Weights of a small mixture-of-experts language model, trained from scratch on English Wikipedia.
Size: 13 layers, width 128.
Experts: 96 experts in each of 13 layers, 8 picks a token.
Training: a variant of Adam for the experts, 270M tokens.
Below are experts of layer 7 (counted from 0) of a mixture-of-experts language model. Rows are named router (the router's row for the expert), up (a neuron's input weights, with its number) and show model dimensions 0-127. Each number is 128 + 32 x the weight over its row's rms, rounded and kept within 0 to 255. Numbers have three digits each.
Before each expert's rows: a language model's description of what the expert responds to. This comes from a sample of Wikipedia text that the model never trained on.

# expert 59
It responds to: Line and list structure
router:139133173117146134125173158169125094150101145099110132102103159139150156171126136111107122111062208084134120168081085109140120185137148118094156096148166107169128073154165071111185183180111121157106137059090129178138117156096110138175144150103133190156089099183184193100111108152123102106095177153120097139106139149142106126159134190175144121162144117120148167124050117120162165174144
up0:162095124125105187144089127150124100160088136117124031145103136113125135131114131114082112125123114101138166164098118132121130162103142131139134163115171173105131123093061096130080139139098125079054156189145087110132080133157096157148112136088082096096138042159134106061147178115112145158097105141168154112077147185123191139079126123135120094158083137128171093067139097172066118113074
up1:158089103019157120132155117136212164125113151159113136113107161098114115087122135121102142129108098163146134213139133120139128157152151136159132153159163164096150128120131096174094137079129083045165131131140136102111139093137098169173169165148080128140159160155103138112128140155151127096120040101097136114140139155120110112060147119150115155167137088104171099159055079091197145122186
up2:113129147083104188125161104088144194091142206162133114132114153124195135133109128169123134130120116087255178147143189109173140131125139089105100154163164113139096106123137113106078141103110132137119160121130114141114147129119120089143147119141121094146110169134087131075145144113105160091087068137129078112113188158087085030127105165123137187139106151176145170102140097109183132125118
up3:176160115107105122116099146107203124111142104127154078162152159196127101143134118103171169167111109120080142149132144117171115155097059157125080054132100137129138118087113096127130122134118115147131216146120117100199150135096142196177090078119119200088127142160125132170139093121111144116197127104133110109115081109112100183107162107161155203074138156175121117150119101130066124141080
up4:102118080087120117130121133080209161139094110119078136130147136153154096102163130093153168161167131120123185149138160155137144137160060093134062075186109141114141165120146076107082141090029142094129177151103137146169147164123142131105059106085104182080122148192107090072136132125098127148134133097196141141147093170116126135144124093138154168126161120125149152153112150105044105132120
up5:117113114066126092140152136070062105208131128104131132182135124168111127078119165109130146166092121141137094136171090150105172138149153075109136183119164090159151090143137072134094127117136163163159113160116093120107073081131143132153172155177113157184131153145086129054068110170163134131181077119116176121132084090065138127111133103148132096153061128075078135116136084148167106141157
up6:123113127131070125116112114189101137114099104191110150156143177150111152103048126093111130126123127089148147080142113122119152135127179091126085101100113088162132131153091088099128160132098168134121124164109120114143107089179180085150159061137154112144171119185111145135143127182137151154163103160140188098109114181029140117076185109126104153131089183114073113087088154173171109200130
up7:086119133132102091152110146192173107199155070131121039142133136157026096146158119126179110148095126120130076071143122123120138113101129099160118076117165108076134159129114089147167138098115063070155172133155117133104128090171070156150124149149172128116136104171130174127119121124153206116160084105104125100144121127116186068105195108108151138108141118173126125134111095137089112160088
up8:169045181115137107160147056155180164101053132219123171116128108110149131116085125108113145145115119178173164056140179088151167089140145121133143106084154099048099142127112138080134150122101124120141137107108152135143124114192112136160119121122177108158113136132081153131168159141156136034125101120077157097094097116125135097097153110129139145125142102076098129162122169115186133166165
up9:072123114116119136099150150124144145097132160118134135126197095157131132119151140133143166121164141163108128143153178214117162105129183087170115125137129142103119102085148073142149161087102090138173126104124146144118087078177136165142188145123139111145141173153071130067091100141094100077157090026110130079188115109107128102126117143069133099063152090053135216135127133139121139145105
up10:094065128125052126127121123109128197137069109189120145131143095158173125189075094092169191146155122166177107129143155162169150113158082125096128118100115092130113145108113127101140141100064155109132076147116121185162200121125147124182115127115180187140078118111100107119125103082125122113118135155123108107128086076152119102175131137116111208163164110106079147141118221120168130129138
up11:137151150130103138153037158140148142154141148144158077123118097150128130142139103144165132112110116143130131081168112149170089150150117119125092059134047120102128193132101050134139119116048064094093195176144144139140104086165090132176146106120051131134112121156157133088131108133181175130163118147142169098128147068091120116189184131116104153089141122104090180085158113151087123140100
up12:073133094048117103120117091038112143128149101103172118084131122095069133075113086147101117081140025125110110179160146099179168118188106099123131123171108173152112130172153082130130110113110080083122123165139103098128176130074137134107097165171170119111080143185110113130164129113116111134126134113109105093116109083115091072118163129134085117130132124128152106194176089127160123127190
up13:099126055145087165106102156186198154123109084140087084165118120143123148117062114118115157112107112082146143138143131120145113098161078054161111147161169117109117143120155095132128120085118104049140087117131106129130176054123110139141097147122139104138110139149118130067189101085131198110144149095112118129181166143110136023076137140123138184145145148163090142147073167099161142165141
up14:135146134168140124109119148111176132042143176129127131099149106114147077068145074123099123126178081121136124150146182137149211118130109176140141083124117149079151106140141123129127154138098168106085154137101110107161112157076119170081131142127145085151111213141137128135129098139105092150148134136086103095125118116164132121117140162114134080078084183101162197211208063190097109106135
up15:162146148073113116083156152113175109121108154141193107129144167181120150206108153106117176177099112226104117177108102082137143129060135126109153063082112172110092088080148102117142115143104133110170133107117078094153138122127091174151146139131194169150115109159150137143101173110099078097178134091154122113120161121138129189105182127120123121159155102111118148183091145091186176152138
up16:109141127139057138095131126159112117150171140146134114173122109111101130207079194168128153158148163129122130079145094147096181158110184151122113148098104123100127118090107161162165164128156059173176113139198136149122149062149085149143169127166127099135152103119129136120125095148140167094163108093060166112163109121076105115154180133078073132148139139129127183050083107183140142141067
up17:117035141116125077124125114151153150145119145159182145104099131134085121094116169137131162128123121147119167139114125147056067144064179125081129115089055161119133087084142136135085095093069112154144170152158127159135122130164112159188177092130106091148095130162110082094138142130122107122103060163155188104153171154092111091149187150054090149106089094096144136103155161136154084161119
up18:139108161126152135165169138184132146106166162118108150107133145109102069128144150116153112185154118069170110094144134119108129171139166134136083097142125147105114114155151112107099163107068163109116214159148119110138138176130108165077123063106106089129116191206112110135118131119125151171107076173211112104136094218122062078125150164104158176146113150174184138138127122115076131119089
up19:134072066073170104093134145150175167074123123198108138107108076096094111077163132139152107135146156145109106103093152107163098171134096141198099108150129114141126096119141137177113135127141142082135139119162123095126194153153206091163109113075130135154179178080117130165102171157136102113174104128114127132111105150191138052169078184149124171119126079130125147152095129163082096149077
up20:179100113108172114092101153102152148073110137163114090124154095113108134087176132103119073143158125112110123083143177093162173081115099149218127155076159120110133081057083145117123148151149142127126100124109109095133154156126154107133074153111236110094178171116110180141116190129120115116190152072106127110115112126191144135105091118150155105110078123115144136174123107166045105131136
up21:143093103119096148132134132148159187101070124137206108141189161135142123177105168129102134081141098107146201204104145141111108118082192104162157130083158170145097139128100124150155078146164074101144125123129097136139171097102134139101154123118115167109118051143140117100102119103154148169125131097130095145121189144160191136158164126084146135157151175112137162149143097157182234091105
up22:166118080103103141109143113132120115141123136129155055174127114114081054151143145163130145138107149096131046097178131102117142176110101154113116126035128108107110077128127178161159086108119072126159191124182128085180139072108128165100149130108138155187080071098130141138079075128164154089170125080096135131139093074173116119170125106130122186130129151065095145149110101133139169119109
up23:101084143184063173125119092154096151135121129145124125110098147133172148157086111076112126106139142095144127112047116109130181127075147090095080059113127117153114132080066098075132175112096174132108086156114097150136117137158140119113150056163090139152175107183126097138107138075119085124072116163188113110079086152114147110135130143112123147172117125082122094125141190214144150156082
up24:102086145046125170106121188109115172099089147129101108122141136154189150108118137114149170148125114121169161123125134135169115120107137091095113159130135158146117097111123158129085096093132183102107133065135006125162114096133135081170140103109138187154103198124105128112088124106142083205132100163180107088143097134108147090150120192121123181115076144145112142117164112092124045097145
up25:122119134086145170082097134069082189112112159150128102116149107106164173154044166120072101097157102123160174151113131125155130114140189045175158184087070145138063143137102125143086130145134145147120117138143100137125133133106212072172180118092178102187135141132102100100124159162160092186101128124134141119115143135134126076134087171101068104153078118095125146083120153109143107144132
up26:163143137108131134148121099125143157146111115136124124102165121143118086125104102063181123104156144145084065082130156111145196070122141122164066135140146131093152147157080057075130144115095120144148144112118091118126153182112121187146111125179171104128153149171119138149179101066191196073141087125130100110134068103159103061160172161139138188125164104176147079192159115140127157160122
up27:113139109070162169108068146137078150139146091160087099140112119086127140120070155173102102119147117122161191067116088096126092058145166102170115153104091135125112151173100167146146104115179146141122071079139105129140098103154106055126138119171143108173167175116127142131117135162211121221134126172111128127145112143127167056101051149135114133142115133111117113105116120092202115114140
up28:130094110140125133116065131162150119126103132163080097108093132147112125020120089130097097129136139112149157145108132104146069146104100155140104133140169108137161119109067154137086126114136164108062099133124108110138091133185167099180115146151093107142188146095125115110116147156144124161115091221132167122081146159119228123059082138159116132085090127159119071087115103202104083115106
up29:164139161087165130118132098137187113084134103122133144142096176122157135103149093138119141137066130146116128145086079079127143169121107179124112049144171149112131110111108118107143171101146156050116151120098109125152132140146126128087143124138105174124145154175135156186094177141086081138148115131160128102057098160120143202017220125135170109140122196108162100158103111182132140109115
up30:150151135173105111127113092159191128125133154174154156140063103212165152093144111110144156131116163135106148143145173095142172125115097117125112072159172097063120126071091091093113136132103084124121137094113143140134165110169123143161088135172154104134171130093101168096166169137118164004150144127117170081099143090134136101073111087141134206097150125125125135167118147188117142184120
up31:083162143173103135132109104101099107183145087100159119167146088179130156162084172133131117118112140170069138086143085093140227113135128079103114092110112135091109135134130119146139109151172096199121134128150110134128072082147140182159128095156143132150120134135092118095123145167165163067170150082101197093084068056111140135195141104122109123135147080122062149146169096164095136148104
up32:120095100142099096126134076138165171116140113186144173120063132134150157161064094151107175133135136137180178168152142102117103136164076137091128123154142067140130180105149125102151142108095112091161063136119168193140207134151102124145127159170116130092154114109101114125149146128080132087099141146086139098117144140102106170102138057114092192143184134120125104126073215136175195159152
up33:147096108119145134155131092116138129136161124144181128130075122100159157117100115191065115137147061149146183145144102114141120126180095089129169116141088107109082172097173125147143127147139124098134125118136154125142096092139065191167180123129097124153093183144097094124141146207129104123102120038083171097105113108104093151070053083151108079124102105048106094145161092093156163140152
up34:094147210102091152068127155155193144144104127138135139120126114150128141107079130086148141170127097178176084166168159129143165071170161108173132078092116119073096113116084096142156146126121084116158107101096109106110126092098137176181108181151161119132117162122117150166131085075192137082143119133112150110167124087180085117046170126116106121071140130145132173198102133138172117114174

# expert 21
It responds to: Sentence and section boundaries
router:146118156093104161173120126124118129081098142096180140139104120177123093093140078093053178142200123131158136157093130099181098070158150124142110140183193103160103088134140148169177185175117052079127105107099135137078182171138116107141107172129087097109152125160142122178118091130110126142108156165109169145171157106073108088123086162131095133141176122131100206118087116144115097130132
up0:129086147084126118072136162126189112138138141157107119124142118100099131134100167123109138154121083115148153151227157160116130077131097166108123135145070142128048088177132152139062085113192132135115067154141145140121129125144063158089100178077135126153109151100140126112119116169143122077132114060131149127106082079134089188097178141109161132104062182106154071134140142148070136153168
up1:174097177114149159129109105093160166134168112173099075123120161143171115129186108128097095159162158153143141190069168127105110107172122108128158152122101172128083083159046077115106076114141092134109134199131066123128131101149110147105190126132158145121152173132099132106135124133138125101194036092143129135127171147167155100053123141112108138115090163122064158117085105115166158117087
up2:176088145108120153146141152101199177101182120169122124102157146146165063114051142106065123093153141134186142110087132066113161151108041103111112069125143156134084108143146206139077102090112141079102129118130112104132128124120115104126146120150148115171129162161058104139170150193144046135150160125088148123094163149146110125134140089089092119129160089142120140091091147132090127179121
up3:101167114134156071093093162118109162064180139107121122151148127157120122163145135151136118128170162093122160143154148192083206097119167140109126112115100079208126116081073172114128146144075201137123102116149196117125109155148121168198182103135169122082100126158144180105118124113096124116164145135110157044132121130077153143141098156131126131149121199158150115115091104131102136055157
up4:145121186145078144149101134076184123142146079101158131167101120195049141108116107146118128150131103141057140122143110098150144125106165049127084067158097101134184142135043132130114111103151113097137160046142129108150083137091113139097151142118128119126099169141106146077156118174099086121135174121123155122095164120070089162121098086137131149112143082093132145167116102118129122214194
up5:108094144061167161123112155103127196122101213140147130145137136136148085134088114109104132119159134101207134125140146127133158139162122165111087087150170090146045103106116166163155143151127152093103133103141125120119125122159097143183157088072117175150168126136139122180083092141133075136159075137084160090133113118128212125175120162031123184154115081164124131099102091169123154112136
up6:150119112052074150099070118173154118109160106109187116175128127103175162131036097177151149172099093092214153128140118177138112133116049122117152109132104143125092117132118147106108158135080156157122122106128167155144100123126063151162117155136134184154119156136140085162102164156127091061112131074112136065144153083144115120128157102129111140124118171128166093105153201125146189107164
up7:128035155064169140089132127144123165137085182176147116174089160126136115151110107065159114109122132111141132146151138148109174126155083138097079065137126076086089149106149159131188064134150168065163137154182125110129134113179112108138092097108080146159143137108123100141081111117096158151151105074192144125089125143071112177137147122046133162154138163131144090098108095164107105160155
up8:152150134089154150136127135052119149119154134125121151182135165142194075115148116128094124131170057118150130199182107138133162106131055157137104096120139092145059092123102161129070131112106101132112118133130109106137117150131074146170165171122132155166125219185103097123108108215115074137162134124094164053125134105084110141077133133112116175133168136107078142088105098150110151156166
up9:136056153060137183111104113091140145136066192154134138114103162130116083126131085123142162178137112083153136115113140139123108120176094133107102125119143055098081129116068169110145094148143105112133153134142092108137077125182064156177108106099116188131165139188116099151054073135106151125156060102171142082133146128100172142098130129041114186143132107135120118090101114171145134168135
up10:108102151075134182109131109098113171123104178125148138093143146129097080087142069127120153144175144093136079103095120121144131124205123139137112110124166083134094094094095158149148130145134109118073118095112132127109068136138089119192125105062096182138180118153134130169049064158126112146142087145115162110170148140122183114134083164055123191171115080175110129078091095165156112109076
up11:131125143109006061085122122113096154104118179129095105139138123139141083105126072144142119131148113218152159216199135116065139170144145154150132109113154139173111102163112117119125156127095170153114127086101127119148169095184136104157127164091164137100154178113158192157133104133057110145122084128156127115138134115081172164133138154095121153093091136145131130147163195160120159095120
up12:152102110109153124122117118114169122114090138160073130154079150088189118172071146240066122131113076093219197149108120118092144153077101122098137105100134124136114127117125149108174177118103149111185098120151104079170143141150108094138182091188121128149148101154145126155122160111082153076144146150120081114127134125096160112133166068121118102116107112130122132138156124126190173156204
up13:167114117102111232140189063092153089105120106129173117073124103197118175149102092180102126165148192138099145096118088120149187125155142067127149121105129072081170104098130158095082101137152070106076206076164067126130108109100166126131118126148135150178154138161125105142141120168126110119138159135092163119093138176161113105162110106156100132156153128169093151138143140110095149150107
up14:160095129058189166142107118101134137140103153101166144158131147152128142081129122115112166134148109152196102111155142090172128144134153129130051180142096039172098100093167167116089146099129108102105116146150107140108091117168143153128146092127101139110156129147132037154087113180163161088145080109140184090115215103102170141143101155141141146146056087168079114111132140148173128093096
up15:158145158126084153139134071138089150164093147122091125138134189134134116082168077108174128127151152157138072128132151116096115212152111079151123093104128137121138135144102098085204156148122155099174187160128110117135158104185111128170140142165102104079174187122093124152101117150054202126109074111209110168150197133102140107104119119151169142156179128130084128071107144139132129140094
up16:221053157090062111111080126128113116099118110119112143155094131092172106158141107146155108191088143196172201210136129118124073151168138129119165147121122160149140083167114095129100167109087126119157150119102149171148089143118105104129142168097108159112145158119153146119117128150065090079164128074141175089117206066131136120124124112148094129135129118133133174139134147126192152167173
up17:114155110162051077118192181188133127136138116127090151049126127161114089174129088072121149111125185172121149144071119139073066107157089088093196141075084152199132180196156111114138150120115158125137122104090134157124145132117124165128109130162140096148123068125102150154115150124113114144099125151138103105159125190178135097157186090125127094133144145098186102124097162102155116139098
up18:142167188133089080104061156096128129178123089132116128167115174131106095132141071136113135123158060165085143168210136130143136115113141162081141111144080093200064112120034096114137122112132130136146125133132134131124122124194078095135151171156123144116122173107087153100105098144078117138136096131126133103122141067039095178072114139137155152133125165063071124099121127125152116160143
up19:143122163197146082160136155171097153163108093131092121123127145163182035157111073119120120073123127143178112192129106090106185175111068124127150115096108106096132216131172155116188144133119142115135125102122131149149174124143107065102123141212082098149101120119061120119133118111073145155073121145152105130127102131095107129086149098123112146167206158131145148133122096085100110153161
up20:114158141115066118100122096093164244135186156139132139165170190144121108101169036121126134076152114196091096161127113085079119146146126086131070094075143144106114148121128177124138097066090136115146116139111137055141091124166152106107159120138144071150181125158128158125132112148130124151140124122162181142116212102112107148186144136081109151167104136121126120111087125095115133100128
up21:160121113175181081176157167079166175076159151145128109104184096158132071158089143127104138109194125124180189090164143140110142101120140151109100103128159146212086120103117211139079136136117147086166116134157123120101121125115074162177109123117155114085169138102095154147188143168130104127125133171061146091139091162130162098191141097114147139185137138160126151119111111174077118099110
up22:065170095108091162125050097077187100167102114149165062156085141188086119090034084118106107100161036141072107121132114130151123107078088098092090072136127118157126143148114134138148110155103146149141114090154105112151114121083133150142089101145098177106151127130114131127092135145158125141110150180105085115109075115087093157131174096099088162132120103103132098126166150185152137167147
up23:176133160119126125171118149115099110176114132123122082130082113123077135130151098121129164120110121148093116079138114135160149146125155107107151150151097159132104168161027063082139105114159124077186150143144115118141166130152107114119128131145193150109148129157137120131143103163108129172109128089095131118094126138086107236059131106135211143083089146018113139132101081118176123192144
up24:092166129160145109105028113152170146154139118130193116213102148160106139119087102117105152062137066106115110136128163087148131156024172083065073101148149117159126169112146138160192138137077154140135152124123132101140111120154172119089132084187088111078107067138106127116126154070162161147119110161141110141109143102088101128141132140092069133150106096102110117137156140085151103123125
up25:127139155155096071116069133129120196136136108121169111228105140141149082120131088139143173100154054187122149148154105116116107148051173121119068130137136129189115154106083101157139132087093154120147170111111119106132135106201106094120118127145097105119126143093096170135170147131135093179132074128145140104135143128011118149154132119107129154126087092077106113154180148127171114161077
up26:115103109094205148077116112131158199098170130160161060188113118125156146143164159112139128158137151088115123110105127175134159071135115085130080134128126140178179147079145147130121106074123159083109083165176128139114100120088156138107086095102079124136156137078135039137144209142134117112167159106144178095096105119095139122193074125109147126205100130147134105099118078152134124093109
up27:141122147133068129163098131089149180097150163115201157178134164181073092117153063141149129124159160177096138150181131102121140137099158069107085117125126087154158118063089168133129134087100148098179152064131141104143075132127141140136146148132144078107148183165111148118138124201082118146167136135086215067112213098076142139149127111122102145150133105104107158112100115133131118152158
up28:103166145166087062094070154093142137123114138140163122162103143193091105147136089151172089101139084190103170200181106124089107134064145111128097089153118100168156113078069148145138132123069194126165148047122144091150082123140128087177150136122111106118143177107122211117132131133112122160151140169130108122095143072063139166115132102162110123121154114113111148151134134127142142169185
up29:115073161150125109139102120046200187109158150166129088101151108154139091154115103168118101154172123139158194162157129121082060112127132105117097094164161184168144130138054183158072104119129165109151111096121093102128076119096052153161137149073138119119190163146126175116152156148143074123156117141114122124117145127137167102145150100090100148156142079146119154126092127167080144169188
up30:100106121063145213161101166122099177147116155107161138133135132144139088124109103062116154113148181130164098090096121133169129110171114128110102113138168113156060149115114129141176166147119146095123132099120116148108131148148109158181113113115123159165181104173118094174061086136147071151128096158057192074158137131143190113160113147052144184166157073129126120073073096150154132137127
up31:087174119150192034106132122132077157123182157140079085103096132136159117144161140159121081092119158068134120190122106114088137174099136126098177152137076134199114169143149140092113095119085183130102087149137185117140108130164152122121192107140116142112087114130148125075090163109115164120166150119144066099074095140085146159113107174139113111126139215154173093118109093138110137106168
up32:200134114111181097087213103107121091076137091154139103101130116123160174116101120143088136081101111081218194134108122124101120152122064171135116127093128175152136098088168157134051101131118127119105129098113061106127142110127142093137150111122138147153114135096137124151162171142164135141111124113168103131148147199139092112095147103147126099139049156151135121115135192063165148060076
up33:185149114090125129094052127101108126097101111152088114186113171107188069133083134108098081113113137129167170181153142098140146172135104171100126079096135132129069084118129058150118160161100126148125207182112119124138156119161138076200156142153113158132171139095079155108114104127126117098130057122131153116124192140143147104077161100094093125126119196145079159096115116117146136104069
up34:117096173060173196155162155131115136133083139081184166113120120150113112094107086095110155115131152093191096087127111103188175121184101173167083097158176063121106123083144162156166169159129121097101093080127114136100130170141098116168127121088095129160127136142125070181061083130130095124112130145124170116176148130124137122130093154081136175161168066151099140093067108104140102110147

# expert 28
It responds to: Numbers after spaces
router:145128187138139142166073088085085095088068123154187118108156130086136144124114158119153203121108112160106109126083149142081099171181170118170158158125144128129158073169080156165116091092134119158127080091061148076166137122157147088117092101101093164099114133087186144031096138097086103186110160140129087159135129113154145150120140161188127103126122144130137114150169128081159119129095
up0:107177094135054168121087088118148090164120098136153179139059095134206167215132145132115054191080163118139163085133146108112172129141118130071118104134135096148076123127145099145166155168136097149138133134119110150129152179085151139108139162192179119117089103161125133127134096089124146140136160175115143116125139106121145105216140099127096137150125113124193174132178107181119115113182
up1:117150070158126138148179172112098117123136156129114124154170100155133098134127136163113115139136129166100101093153094154102140080097115157103102172057114097088119130101127113114094117132158063178155112150168125038123100202133108181146101155153064141154131133131114170149071098169160152132121196090111110151120158098119174153084125082128119087129141166161123073127076181127101111023122
up2:072068166077146101115125145144164126167111071178198139118134120146106191137088075133070161138183106150115169147151188130098101159147161136179141121089137146113117124117096133121086158094126127050130173112171175130152114112143131082129136160124145131115138156136151098150158109180165112125148064140130182069086154105107080103057111094112132146146125115106094190102141151175165165171170
up3:089110162119116104133152118129101120198102091122136197105104157148105147171121067160096119166141101108152131166137122141103121131140122122147137097157120100144135156126132148148125170130116118062149173155108169219118168096152088089124141127141142072113105116130137061085206124067119074133112136230135180146133125159109096075120178140162076141149145116125147210127164123194140134168154
up4:155118093109111156078096079114204127114179148167168141097155087143152177139096105109131140138089090147131171127092155138136153173173179147155130095171180048126104140137100084139169123127125159147113144096135141115148130148109108125187125148192098127102090142161134088108114185130151120178168141110184131057106134099096100120145100066118155140130111200075067139135137127147162203174146
up5:113132080140171146072130122119168111128103100122161130085106111168111176162158067083120156167124115179179192112110155124144160109114149139181128078099105118116106104163137067160115152209113106111159142078098117110143089124152098154203129131141179103147138167118127121154095158078133120173137104136139114104036194065077141121155141108110103120090157169077104118117165134136141143155198
up6:107098136121163110144152167119152145146114107196159189142124091126149171142121067173072133152192126150103161103141166141163135120081089132075157139079118149135146108111117122114053157139126094121089180187193122113127113142128089094099138128142165089158130140141117066227098130132102112113100090118101131072100105122113145093076120101075121138181074041122083184119130123144111125135128
up7:141147146142064154134137105171108147158158144178192130122069122113173138139101115105159125132100201160124135095114168108222138151063156110058118099182100098178127136120127114106175130106132086166039110170110104161156180167122136122104151174188129151124142109125126073155126094099144114160164092106142136079122126145155128085158130099103110124173125152072090168153174097163141171108122
up8:125089131145128118111131201134137158140184112120173115182095104116173127164077087129117116128112126175125099158107144086133158087146136135131104109067121105052126098121137110126038154185134099134084171126118057036147091145128072149196152137129088124135121144106147191190100106129141104164146081141117094103087152104119137127139102060087145152112045091139107101128113152120132137108139
up9:088132135097140112080083108140180139175170089122101134142108139173136192162099122131100134156110122195142123155096121131096172155183154108177114068169151071162086159103169129149152147095133152115146094103164091138118167094182127108128099155145110114142126175160114107044144186130157182083162172131154209079116144138139103132160145149114187138163095101124104119205091099123132111142174
up10:149094155092139102095112125099120153132156144109198088101118101122176121141118121126124144172143102079114134154130156098096149160186096111197141133171131132118149072182149138118088138093070209089109154104110092076112176069141138038140144119161166063136127131119155107119153205041132072148112110134143174109111112150133084091108123130134162138155125114164098176165157085093160123128128
up11:117107142055115100152120092152151116138104077171174111110120126112147140138132088114089096090199171148123114145145133145147143183132138125199097146108130195176137108148138130114142163102137131039095106151171143155109147069151115126106157162133172119127157158141153085205158130134099167138084062144121168083151163135118107121094140083110122216157074054084146138098145141170167136155129
up12:117156138121124158125094134141135118173135080104105129125126118158134171155104107097137097169058142137126167121146073113156164147174143081154116097132069127169102121124104060175097169160124182088096127072084161133087139187148124132222096155135125124135164168140171171120106095098192151156146131131088175128083151056119098102153160113152111123152175082166167092186117098155133102141188
up13:133083162131131115154128160133165124158109151128133093168123148136120130124151147173081193103138151096167149219090171104058110113163195146141132122139093112101147098108092130113117108087123150133101165169089160092195132139175143107158148183148078138147194148111088043067168175140134121165131079167089127137140150109082090092086137132126107132131171144127089189145137186166142128109161
up14:172117187090084131141064093122178141139104188135126116142162087120158140108103170117123105134133128083106181136153109169153177201174123078139147131189123117169140097159090132140154134027117223099107129103152150135110155141129169055130134109144136120129148132185117084092124169088100092143110144125150184100119081122155100067130135151139178142169155107131116164161163104115152157160104
up15:122205051166131126139156128132096166101183172121105121118139124142162115163131124133198100148164114127105101067154057153148159085101073136096099163154134095122115170093090108096138135170161090180137116182174112129106149140146113143141098098168125083143100117166099121106119137104105121075098211115102138147122111156112179147133167122116149130170154123152116035167087123110038122124107
up16:126119062067112123082145099080200129051190157164157126072122139118201150122120153099181151129168089077122146133089166161093090119193127169135156135150153095162106108107135103147107140157120190131117131176069121118093130144098138100177109128096128055123088149133129118121158147061161078135116137136148111115144152079109052141100088091129167122160122112131096138121172088140132163143160
up17:178168169149078158143104072150143129151125151199191130131097107121163115128092141100136139153070131138122181082104159105205141161104152118102087103195148084140122133113105101093201109079138079164080125143114129162168168153085140139113154164218119127088113128145138095118135149127129122167158100109169133086127164115128117119184157115115135121145120176062139168152164110132160207169122
up18:138091047133167146073122099094172132088151091125163104079128088134104165131143080103117169118126097139152168128088157147089128141142153166209164115150132103099128082191141105138118110166090150119139149084111135110165118072139134100179129136173161116121078149110155106149137225103094112149120106115185119076104141079077105140134081089135132141090142166118058120111177107120165168191147
up19:121123117114109122120089168115142130139191162157128141149101158120190094127077170144134128165093199132102182116112141094140085126132158143129082125137166123098124165051126133122031172133084143127097152102100131078100195162135153116104131119144099036126150121124168127137167152101187113135171090135096162134127125089159102111131162097116160121162113054162119104140138074202076153095165
up20:151125146124116098131158153128051173125134101160117067145124083133170109150078137111096151151136127186099087091166136065171113155100056163169099105118135108136134161122158094059113134128135154105183131108174096106101124105097139127107138095132118144115089114158167175131147104169167128050158121105128144095115115136134147140161165073119196099141046078113143041140090088080098100110111
up21:174109104076112146108164168169139116138131172152079164130178107144088127093105118154057122115115129102127162172068138145139131164107164145146127151110063154091150100105137109141130120108116145135120152063156151112157179149151079127143115200223089157173197125115115081105161109140190158121189131092142139092114127074131127117122147094158052133143143197112104159119147131133099129056120
up22:132181071122058158117069100117155106174169121139163149180065117136233147195078152147128099146118183176116151103101110137108183110202157104094119122183116082154104129095139138135152156126120134141130105190121109134120177148113168112102099141185136099110112125136126123099128139091110154152092175152130157128171126120145135107218120134120158147185134071137173136157144091167136130136157
up23:139166088113198157092113137115148101109044104138044192137117115168072135113164088113094125156106123137161188129117115131139153115117108156140139120060109163115111101125117064174142155190109098092157126112110147153143136120144070203146101097146194114120120155119084134124109160107093168128106126122128115128120192085102178159195144159130087145087133152112197122115101121136124096198159
up24:081101094140060121098141163196120138200159088122193116170060148142107134159090096141115158108188147170156156177109147136129154079114185146112132109171120129090131105090115156090150144163131063129132151131142092139185147075205106119130161174129113108143179107095075086113138139122106079137156117161146119096123141145071152109132140132084086157123161155089093155123150195164103165145152
up25:124077114074153128076074111085169122107083139089096140106164092137095132109149122134102113162173094076123166166144106173064167155215105118215173148122151154115136074182108120166101161124095187066154127070146137092111134072161127105145114083117198099126127150129105133101128182073098118144074139137170161126095111124127149121122095166146137174114137141145130127104144106114140113189130
up26:163092135138138109113168220159123119142129127144099117162132113124119103094096123142011135081176120144114129167059152095107082100110121115162133140075070152056153088076192135095089115139133087143132155117142092080167106129139109122106125176162098145143147159071162195127167099169169167092160093135138101119136173063135115156146108107130122147096089156096133150113146116095148123078136
up27:108090126136094129142093116139157116186169104134134141102098148122130145185137107145137061107093160164150186122123114139129121118086138128146095092152147115120117171150154129123124125159128057133130165067149134157140114144119107161172193166148111135143163085152148120164116122153101096136219110187124079108092142067080144129118184014094090166087099122126123102088168177198080161121128
up28:109125126123202136131137168140097130173074083063021158153159107158063102110179088188079152155065116099141086183144105140051152114159132167148140122067116141110129111134130081131081148133121135091100118106138145106136129120176097177180127156108117160153166190120103096112092168137141184149117113107104137117130138097113158113085113142149076153136155108152147145163081152124125078100142
up29:120069110098108115103108138107209115119163125198200133160155101137174180153106119157055161153191093171112188147124197126107134122193157132178151134122156114104124093107115123119079135116136136123152187115153119046139069111151136104141130151135110085129130136124144135156087132187141082140120134133149125076079137076094092111081121073095149127126081114118083172102125161140151177149157
up30:028110132146139125119137124094143157142121096150081093153102100158098184142090123168107138174128118161114107085148096120134138116111070159146123093090123082154104141039118128123050163139136147101080109147171091116117118151176058144117091095137099109125121136177081117132118161100126120111110133124113176084107099159087114113144125108112170156193051051140098103168100087179090112135173
up31:098118047106158140105130127167198141104136120136157167109099179140108181145096103163159188125158130140137138108082131189077149090143149180104158111102087105143128115078093113092126153189163125128123148223156122142144144113155082153134103128089125053141143120115117059111143132077099114151074150092117108133116168150096139130134106156128155128181114061094100105127161096171047128168143
up32:111137148093236125082106135131126122152044122076065159105141107162052101102171092141083132189104099108123142119152093148091159149135081148205132129070148160090121100153127102141090162124100107066125102073167127103125145089159083155123121106137213103136140180125109116131099198093100179142108112094130157121087165117139183129123134168126112164121141131126156132137104127115127097146130
up33:147167128141136133154119146184086134157179138126213073161073182114157165184117120102155165095095183157161105143101163042155119086101214118136082111162081111136123117120117132098155100131148120138091117179074102113191142126142143120123169167157113131129168118096147130132106133107149105191139092127060112112137191131118086107121132133123121119118176156109080158184123174157171163107157
up34:092143052121207149152122092179146159093161119131136128110099183108127210180123087147217123117149180181130132053130127130169144074103141104135159106137070130171138160143126117094110137155147083135122109151161134140147139083143152128106118110105159128138120147142133110166116111148088135099101119067099127097081113150156158119137127163118134139170115042108072049145137086130077139186113